Below are experts of layer 8 (counted from 0) of a mixture-of-experts language model. Rows are named router (the router's row for the expert), gate (a neuron's input weights, with its number), up (a neuron's input weights, with its number), down (a neuron's output weights, with its number) and show model dimensions 0-159. Each number is 128 + 32 x the weight over its row's rms, rounded and kept within 0 to 255.
After each expert's rows: "raises" lists some tokens whose logits its average output raises strongly, later layers aside; "comes after" lists some tokens at least twice as common just before its tokens as in all text. This comes from a sample of Wikipedia text that the model never trained on. Tokens count by the router's weight.

# expert 110
router [140  79 130  73 109 125 106 150 113 193 110  34 171 165 123 156 148 109 113 187 115 144 134 120  91 104 141  85 141  88  80 134  68 139 176 132  77  69 110 139 130 172 111 126 136 207 119 185  62 167 132 156 124 132 102 181 100 136  89 114 175 129 108 108 100 108 126 205 108 173 100 164 143 109 123 151 150  96 155 134 141 117 126 132 115 123  84  92 108 149 109 160 135 191 152 131 124 133 131 153  89 151 138 120 110 132 153 118 155 137 116 114 114 111 173 131 127 108 173 148 164 190  65  77 156 124 163 161  82 124 154  70  61  72 137  78 152 173 113  95 106 188 142 158 124  83 129 121 138 117 145 120  94  84 145  89 137  98 124  97]
gate0 [130 153 115 109 166  73 116 174  76 164 118 147 121 120 123 127 153 150 141 119  96  79 156 167  77  85 131 123 170 163 105 203 111 119 144 137 105 115 118 110 102 101 165 106 178 177 124 120  71 107 122 172 142 185  66 146 147 199  95 143 148 131 122  98 168 125 152 144 122 118 126 133 141 127  94 131 108  60 166 139  86 101  89 129  66  96  87 124 125 128 104 162 151 149 124 125 126 104 115  58 105 166 133 126 133 139 157 124 170 129 170 146 151  83 172 147 138 125 198 129 106 148 111  88 115 112 180 148 118  87 107  64  65  82 139 144 109 128  81 110 151 138  92  45 107 145 106  62 149 120 115  79  37 166 156 103 102 106 155 108]
up0 [170 184 114 162  30 162 130  87 106  59 191 130 140 107 113  84 141 147 153 164 132 175  79 124 106 140  84 152 123 102  65  47 114 155 137 164 130 183 177 180 149 118  53  75  82 124 105 152  97 176 139  92 133 123 109 102 126  66 146 142 110 124  97 155 105 106 132 127  99 120  96 139 145 146 183 136 144 148 130  96 133 108 131 144 133 116 116 130  57 148 125 125 151 172 110 135 126 184 139 144 163 119 132 175 129 103  93 187  80 136 100 166 141 175 137 100 165  80  93 122 141 108 148 123 126 151  96 150 150 191 123 109 161 197  89 127 111 169 206 115  98  94 134 113 112 110 138 124 151 130 153 152 175 128 128 115 154 129  81 157]
down0 [ 81  98  87 136 121 158 123 137 103 105 173 124 132 158 101 131 107 169 150 138  79 122 132 123 137 149 134 120 191 131 164 118 158 123 138  99  83 124 153  62  92  89 129 116 150 129 101 134 133 143 139 131 133 187 148 161 150 147 160 107 153 128 150  74 130  85 136 135 183 163 126 140  79  93 127 140 115 135 132  95 170 182 119 138 108 167 115  88 106  88  80 110 112  80 119  92 174  62 127  98 204 119  84 139 138 177 108 154 108  94 178 160 186 124 162 156  80 166 125 106 103 163 181 147  92 145   9  98  98 114 116 160 110 105  96 164 141 168  94 176 133 145 107  52 118 171 135 139  93 130 143  54  81 104 175 148 116 167 133 128]
raises: "und", "ept", "um"
comes after: "\n", ";", "\n\n", "|", " and", " by"

# expert 22
router [111 140 124 149 105 156 158 151  75 123 105 113 113 182 103 181 154 134 112 158 182  97  76  76 120 126 110 122 148  77  98 146 161 133 145  88 120 153 113 137 197 128 121 131 122 130 119 145 163 150 128  81 128 192 130 147 151 124 100 149 120 111 113 104 121 112  98  64  89 141 101 130 111  54 131 135 125 130 123 136 109 121 107 136 104 249 113  61 120 109 101 148 120 167 170 127  89 117 100 179 153 110  92  96 122 161 165  71 112 174 118 114 152 105  95 152 100  99 134 155 150 135 125 105 100 115  30 124 131  82  82  70 152 101 126  86 118 142 160 153 163 179 177 184 134 127 112 155  78 112 113 142  44 147 120 106 116 101 113  54]
gate0 [117 145 141 184 119 139 146  98 136 170 134 149  89 137 171 119 165 163  97 150 153 128  78 177 154 160 105 160 142  63 181 177 157 164  63 111 120 138 149 120 132  82 132 116 160 144 126 154 154 144 146 178 199 168 140  80  86  81 128 184 136 128 184 129 114 165 129 122  76 134 111 114 132 144 134 122 194 148 128 146  61 106 169 153 238 122 116 118 138 124  82 133 105 133 155 145 118 118  81 110 166 175 135 159  88  91 122 117 140 179 174 104 117 156  73 174  95 130 167 117 116 131 118 128 153 125 164  97 164 106 152  35 153  94 122 113 157 140 124 103 103 126 135  94 148 143 132 203 186 144 110 135  98 125 143 180 142  93 154 166]
up0 [173 116 165 127  96 192 186 127 140 207 138 116  70 174 141  96 105  74 149  93 162 167 117 179 139 139 135 141 185  88 140 195 143 146 133 167 110 127 144  58 178  77 148 115 144 110 151 150 203  79 122 146 196 151 124 108 116  85 126 203 109  93  60 136 119 163 130 176 138 104  77 130 136 176 108 119 160 141 125 157 112  81 179 126 183 148 149 120 175 106  48 153 104 155 106 127 177 163 144 117  82 125 146 165 144 131 124 117 161 133 122  56 116 147 100 147  93 141 142 161 122 133 122 106 139 158 119 105 115 139 131 123 180  84 106 161 168 116 122  78 153 161 126  92 148 140 130 137 144 118 112 135  92 135 123 158 129 147  74  92]
down0 [133  75  91 122 133 156  79 121 155  73 135 143 221 125 107 121 108 149  87 144 137 135 139 150 122 153 114 152 146 173  92 142 134 107 132 208 154 174 115 125  94 117 179 157 143 122  94 107 152 102 125  68 105 147 138 138 117 118 150 136 176  84  64 138 192 108 108 133 101  99 170  64 129 134  83 131 119 158 117 145  76  85 169 149 129 122 157 105 173 104 126 140 183 100  72  59 152 145 130  90 143  85 185 155 157 151  73 105 122 144 141 112 137 114 172  74 149 141 145 149 207 106 139 131 151 139 154 181 136  62 111 180 187 139  87 129 134 122 109 181 124 104 120  88 175 154 111 123  85 144 133 145 107 129 146 141  66 135  88 173]
raises: "-", "\"", "===", "=="
comes after: " |", ".", ")", "==", " |  |", " ="

# expert 76
router [ 87 109 203  66 151  59 118 130 149 212 138 138 134 140 119 114 143 141  95  98  72 127 120 141  97 133 153 101  94 158 120 202  91 167 160 112 153 141 151 119 133 148 115 158 113 149 134 166 103 116 124 133  56 182 119 160 148 173 124 132 115 166 114  79  83 135  91 129 176 140  90 146 141  89 129 170 102 112 144 157 119 110 107 127 143 194 130 113 121 188  67 136 141 132 134 106 124 122 150 162 161 155  89 122 140 151 110 168 160 128  96 124 115 122 113 149 141  59 148  63 185 118  98 143 129  59 102 109 131 101 187  72 132  65 135 111 155 160  90 178 176 193 149 148 108 137 132 169  70 146 141 145  82  74 133 132 106  81 110 103]
gate0 [109 100  97 112 119 157 127 160 130 107 185 108 132 135 103  68 152 114 156 162 125  72 120 149 123 115 131 128  77 185 104 137 143  86 138  79 170 122  91  73 152  81 105  88 196  85 141 125 180  68 139 145 154 137  91 143 110 135 166 134   4 109 144 100 128  89 141 107  63 140 208 117 178 128  83 152 121 146  85  89 105 156  77 133 181 157 119 141 166 124 122 125 138  96 108 123 141  76 145 129 122 109  58 154 150 148 141 102 135 152 145 109 150 100 108 196 113 144 161  80 114 156  81 120 106 129 133  70 139  84 141 149 177 130 140 118  74 142  95 110 133  91 153 140 140 106  81  96 163 141 134 136 131 124 189 114 105  72 108 104]
up0 [137 127 125 119  77 173 156  91 148 129 127 150 118 113 123 154 166 113  96 145 167 187 157  73 156 140 113 114  67  82 127 107  99 135  70 174 144  86 130 109 119 222 146 131  76 171 104 174  95 124 150 120 137 125 135 138 134 144 151 112 140  90 137  85 149 123 103 181 211 113  81 111  84 100 191  94 113  83 148 195 137  72 132 100 158  74 117  94 161 126 153 175 139  94 156 106  80 122 155 166 115 134 133 135  91 138 110  71 124 161 135 120  97 132 115 122 110 125  93 133 140 116 143 121 186 103 137 167 139 167 109 136 115 150  45 109 185 121 102 155  93 181  41 115 121 140 176 158  75 173 122 105 126 114 130 106 102  90  98 154]
down0 [ 98 144 137 141 118  36  79 124 115 166 108 124 105 181 200 116  63  85 151  93 154 165 137 150  77 115 102 135 125 128 165  93 130 124 171 129 121 123 149 119  98 143 100 105 161  65 136 190 114  77 141 131 146 122  61 171  50 110 192 170 136 181 144 117 100 108 140 155 119 118 139  86 147 150  78 107 142 141 106 146  69 184  69 134 134 133  99 122 143 138 109 171 161  86 136 126 101  87 126 133 110  78 159 108 113 154 207 149 125 180 169 137 126  91 186 133 102 133 136 133  89 150 159  93 163 127  85 138 116 152 131 133  96 157 132  87  91 178 141 175 132 171 131 163 153 160 109 147 134 150 111 148  95 177  83  96 115  67 148 117]
raises: "2", "es", "1", "ener", "8", "7"
comes after: "\n", "0", "3", "1", "4", "5"

# expert 152
router [133 140 164 128 110  92 138 155 138 135 117  82 177  78 100 176 182 158 120 194 185 124  87 133 164 123 100  56 117  93  67 137 171 182 153  77 111 118  91 117 134 116 140 139 136 156 147 161 168 146 101 122  89 147 150  71 132 116 123 145 130 135 112 109 115 164 141 110  81 130 109 114 152 127 142 174  97 189 113 122 102 120 117 142  99 177  95  95  88 169 122 116 141 180 163 148  77 125 127 183 151  63 110 134 166 165 176  89 102 131 133 100 193 132 129 115 104 104 115 178 142  94 129  72 112 134  50 174 173  82 101 100 116  87  79  70 153 134 187 158 128 170 157 161 146 142  69 118 105 105 106 129  83 100 126  72 101 105 113 134]
gate0 [ 76 113 112 101 145 108 154 130 118 137 105 117 206 111 160 114 133 159 109 156 107 124 145  87 152 158 177 150 126  94  87 144 101 186 115 160 135 118 185 155 115  66 140 129 148 136 131 157 104 102 130 104 109 185 143 153 128 106 116 112  97 136  84  99 169  88 162 140 159 135  94 133 143  80 111 115 185 153 126  94 186 117 137 182   0  83 163 111 141 105 153 180 151 133 118 114 175 138 134 131 121 140  75 131 113 139 136 109 120 142 185 101 151 106 158 140 105 128 166 141 140  99 131 165 127  80 179 131 133 158 114 161 106  97 223 180 158 182 127 149 137  91 135  89 163  98 106 143 117 109 181 144 122 184 111 150 158 125  99 199]
up0 [178  95 149 185 136 150  90  84 161 125 129  53 100 112  64 105 162  96 135 104 117 148 123 112  88 115  93 109 159 146 155 172 136 163 140 144  88 195  86 170 133 154 159 121  76  75 113 121  75 147 144  90 110 161  78 192  89  91 121 173  73 113 157 136  86 164  91 183 141 184 165 153  96 127 128 162  91 139 118 101  31 130 128  74 131 151 139 139  91 159 126 104 148 168 209 179 122 120 110 130 130 100 129 143 166 134  87 126 139 141 117 170 112 128 153 124 124 149 126 145 103  88 138 145  85 116 116  91  77 129  99 131 162  84  97 147 108 115 154 122 107 104  52 112 155 141 188 106 119 148 133 113 126 124 102  63 134 156 164 108]
down0 [133 123 158  76 161 123 121 111 146 140 113 178 109 130 117 148 138 137  96 114 158 159  91  78 149  94 123 128 148 137 133  73 133 105 150  77 112  98 184 184 129 131 112 114 102 183 100 147 131 139 108 166 129 203  75 132 128 111  83 131 168 167 109 101 110 148  91  89 144 105 119 110 126 164 127 137 177  87  67 111 153 120  87  81 157  64  73 143 130  99 129 111 120  89  97 124 105 101  82 134 106 144 166 158 156  96 181 115 210  45 152 147  76 107  62 125 135 108 124  86 152 142 102 147 151  84 157 104 149  79 173 121 153  98 173 139 157  59 181 132 163 109 119 142  84 158 110  96  96  64 162 159 116  90 183 128  97 141 109 108]
raises: "P", "N", "D", "E", "A"
comes after: " |", ".", ")", "==", " |  |", " ="

# expert 96
router [ 68  97 162  76 152 101 109 177 128 162 169 163 149 129  98 105 100 111 100 129  52 164 106 138  82 123 139  85  83 176 113 210 114 156 179 110 127 103 101 130 161 140 122 146 121 154 112 112 103 124 161 176  82 149 119 144 160 204 135 132 145 182  95  73 108 117  85 122 131 157 102 139 136  93 119 171  80 141 123 164 111 154 122  91 144 132 132 114 147 200  90 134 162 141 135 139 109 119 137 155 134 188  93 123 134  91 157 143 119 133 115 140 131 134 119 144 168  87 142  78 179  86  39 122 134  77  91 113 143  73 173 106 131 101  96 136 146 168  98 187 188 152 161 140  93 146 121 168  94 142 123 121  76  94  84 143  76  67 116 134]
gate0 [ 92 130 128 111 177 170 166 133 176 142 102 136  79  97 144 129 176 107  76 166 132  78 102 173 174 119 130 147 137 172 125 130 158 115 141 135 137 129 111  67 160 161 166 120 112 134 117 115 150 127 119 141 118 165 155 130  46 172  91 117  86 193 106  76  86 106  83 122 145 166 112 130 136 172 160 125 143 111 113 144 118  72 157 122  58 107 109  78 118  90  86  91  75 134 208 118 159 134 114 133  91  87  53 103 118 135 122 103 152 187 151 138 169 123  90 135 141 138 108 139  51 133 103 100 131 119 143 104 121 142 106 127 189  85 107  88 124 102 127  95 109 155  67 119 166 156 164 101 120 151 127  64 106  56 121 184  79 124 100 145]
up0 [102 140 132 122 130 146 133 141 150 157 109 123  92  94 164 107 169 131  65 175 148  19 125 160 131 129 155 130 141 135  93 149 154 109 115  76 154 130  92  54 159 104 183 139 153  72 159 119 173 140 123 113 144 168 118 148  96 123 127  96  65 134 103 135  89  48 129  93 150 205 125 155 105 115 154 120 126 109  95 156 122 118 165 136  80 125  93 139 146  87 121 151  91 140 155 133 191 135 123 124  96 115  64  78 147 126 185 102 130 147  96 168 143 147  88 110 135 131 122 139 109 141 120 108 184 106 154  67 138 113 129 111 132  65  62 134 136  92 163  70  99 151 106  81 166 113 178 112 159 131 141  92  98  59 122 135  51 127 138 171]
down0 [179 134 100  51 111 168  38 124 131 119 110  82 125 142 148 118 138 105 110 121 101 104  99 196 134 158 152 103 153 162 109 125 143 145 100 128 101  87  93 145 161  88  79 150 108  97 107 106  81 102 184 110 131 139  94 112  97  95 126 112 185  71  91 140 127 107 155 152 104 170  97 114  96 137  81  55 117 132 115 128 152 156 159 124 107 101 110 151 104 133 145 180 162 131 113 118 115 162 141 167  85 113 139 187 108 139  69 101 133 139  97 142 124 118 109 125 170 137 150 149 167  61 132 156  36  60 165 151 120 129 117 162 134 132 111 128 132 130  63 135 144 122  77 127 121 151  96 126  99 156  90 150  62 168 122 171  42  75 124 177]
raises: "23", "18", "22", "20", "21", "1"
comes after: "1", "\n", "0", "3", "4", "5"